From a checkpoint of a small mixture-of-experts model trained on Wikipedia: 48 experts in each of 11 layers, 4243 steps.
Below are experts of layer 6 (counted from 0) of a mixture-of-experts language model. Rows are named router (the router's row for the expert), gate (a neuron's input weights, with its number), up (a neuron's input weights, with its number), down (a neuron's output weights, with its number) and show model dimensions 0-255. Each number is 500 + 40 x the weight over its row's rms, rounded and kept within 0 to 999. Numbers have three digits each.
Before each expert's rows: "mostly gets" lists some tokens that are sent to it at least half of the time; "comes before" lists some tokens at least twice as common just after its tokens as in all text. This comes from a sample of Wikipedia text that the model never trained on. Tokens count by the router's weight.

# expert 29
mostly gets: " GF", " Votes", " Apps", " Pld", "-E", "ô"
comes before: " |", " |\n", "–", ";", "th", " /"
router:493499543523500499452486482500470535513467492504492512494525436566497521495502487440486471531534454565491373550511458479491492480449584527526492567459557537399513479518514536552550530417476512561516555516510435500558524488480527548551518532545462569504547536478511487466424472541459461541510466556564464483492514487516498522475509508421474485488555558511517527538459414487444428479508528486498456483499455519472549471457491514530509508512462480468522638491481505459480487475537463571448454459452488435470481567543497527470446549479438523470508530502501491492472437560550470509527503463469463441446478520451517484474454516447512466486507442461509496487484539423426436497504482521517517435454460488489452467408464382447482403509468569490504421542509543475493477578547496
gate1:502515487462440482489564520483526595451531588511496442436555463470525550592510502546432474479513477543452463515539554433507511499484528463494482537473583545455499502555429517451525498494560464481433522510463559477497484514513462575555465486540509563533451568460430515516483484434558538520469529489464429486448482541546458527555513484534454550521533492501598483483474499577559479502552499517565465442564508561514581541538530498511488511462550579524501501549484489495529500541548533612476538436462480477423552497556498483522458560514429517446481476439563483490481541526513476445459546447530519512459495477523523506474579470481505463471472554492465582503492499515504461472454476521555515509424487567518477473484599545495508506504554487521520550480522489532452467473466535
up1:374443481510454494489520507467533590449494497509594391431495468472499525497594496589516490528527474500528486526551482489477548466514510453534506436527553498504524536516474512474535576561545454445483514546520547507514490489521445513531456507540560480496455504505538505492486537481575502537554473504494439451432455580567485545540499503491502565521468465517499501489459486522532501468506521512495456401493435537468582440552559503437542502475509562577509511526448470513431461457480504601492527486431540515497528486561522495496442587464437609460538528512516506487533529482515473531526501507534576481498513500496594472474575482433438510463530558522564540531536527545521487429500528505512486456487487469502535474494554464511520516470470513573494571498515522531490535426504486
down1:463431451445530532424505519486495486480504476495531460467494498420536533566486490516481471438538495433492479468447504458507521477516541461497474530489522535490534528504507469464438531484498500536515440554447516489545502419457453492537503530484434410478519571428509576483542497445504545500508567533478478489515535472559375469589513531542535502517509581524510496491541529481519488503510508549518505505503539453511545544579465481511502540505422475561492489461467434515443511546462447517447526571476537539462458572469458468502555459484494507527535521473512504613524517498493539526540487515515472466537522546396521547494478530545564443521578424526469546547572516492455548559424433505562485463465467569556455506523496558501459428443510517504544520466524457477427425479487509
gate2:450562532508484462538455414474525466517447512478471513485486527510542517511518480514490514500529488563557451470456507426507492509484558490449583498461572516485509486607476534509550585514558536524520511476481472484484545439534507531474548568477516513488529505412498496531488515422423517566546496507528598544487435516547502427535437592459433480489427492473480450513494527461450509582470478540404475517527532499550494451463459444470472515513486559510558524455508496373511439501499497526493505515509457463517500534487460454487538510521512439545433473486462505542489573495485474499543525412477482536520458527475493542429511536498459472509478496556485573568539548443481484473520553483503528468549443496479479469516520526509503521535584502436573510580511491529407531459491428
up2:493475475498502408474448484535537482496430515506452505492438493596506495487497539495447576444477511479535464424496481533482481564487503453457506477539531652563501459540438538506510507502515459516522455525513509432512475444456523490498554481486539511486507545550521511463435558457477503539539518498486475479456485573484476460556473510475456431494477537499596445478481477420443472518489480409511517485538551457444539396478474499481557480478516530525517497458567433447480481485473460552541514485475514454503495596487510512538559474496553532539501477540470491460512582520426465461556511527457562505523439547432508536522517523506424602457513486521437539462556540450463461561537485560530473436552443518529553482516427554482500453547491519482518515481484515522498467447526533
down2:468535561468486505463511492474515515513489524444531482500483493605518530497492538493582551516456489557555472520459632509492503542532529496465447479467441508469440439511535502519555499445493504504532519473521551539537485558475505517433427480472516492499488545472574449537452452462515509441441404431473485580541519530550479393534466593538500440494521554488469448458505521544437474490454500537500567437463497531491524444479489476575494476437494501466554492519583580513443524600526467487478473496514477521509491478476476576486533496525473535520476552480470495467480541498559517508500538453472534435523563578427548513510528509533481519436466497427428528489461496470509418479526520526458493499557498459477475479507547510505451518420522403501457484531431509517468544510501559
gate3:451526494487493480503489474480520496505469532457515506509572462529502469551436417481509514466465511483441507503564467494489495556468545475497508446437468482514551484535499515499443461571469499457521523459525528546490534508498582483505467475523460536472548577443486560464499492575543548492508538498478498551526512534494437503515536469477459491569432495457450544504540545430564534421535421526460408511580495563477478487458424495498565509480496560501444562552466523462500527504516428528482476593490516465495484558538532548475468459493473483475502456596541516523456449559493441456504511580412438529596576493482447482536489471570475500508421519483463519553440476483554540496499489539506459498443496477544403530473484490489517412541488445433536452544526537529507532461544453
up3:408517485488529528528505471446511433499464507552510531455587441524511458500546504465514477537504543434502440451429532399447483502449523521497452479523492441488531514508525496482392507552455543460457545510521494456431538513430467487507466534535506457478496574552497532445543482515456504483555553610569460486496460519487475511546536471416492526504431496535501534490489497478539509538482496473544488533450510476539550521499487537524522421545499574564440537520502540475533459493527419516491398545489500473531439507513550525525531395497516451466463506656477558590468514515523449540472477447500525500448536515416440464453513505546442490522475507515439483519534494485438529505572463464500549508441462440546512519490504447499502476486464514533534538491524471499484536528500480
down3:490454591502570488523521482497501604532517435409558439473498484454506511478423497440538530513536484448508548430536421538485544464468521417451523529515523496538439520487461466425547415519459518527484484514450493493534530509448496511523468448480480495564490541518491494542526521543520526498511516535499511472523462447541476567586508476509500573497538438430558522507533438501463476454597519528420433530508509510474502485444518509531526451460457544505541543523573446469438566476462536501520507496512572525526551575515511472486508469476498483496514498409495540543480521449494451552515492563446479581552564507459487453467451475491546536403536431468477486557513514550538541475516500495521499502517519514435561539486489539499506492552519443500477432524501459475534624497531510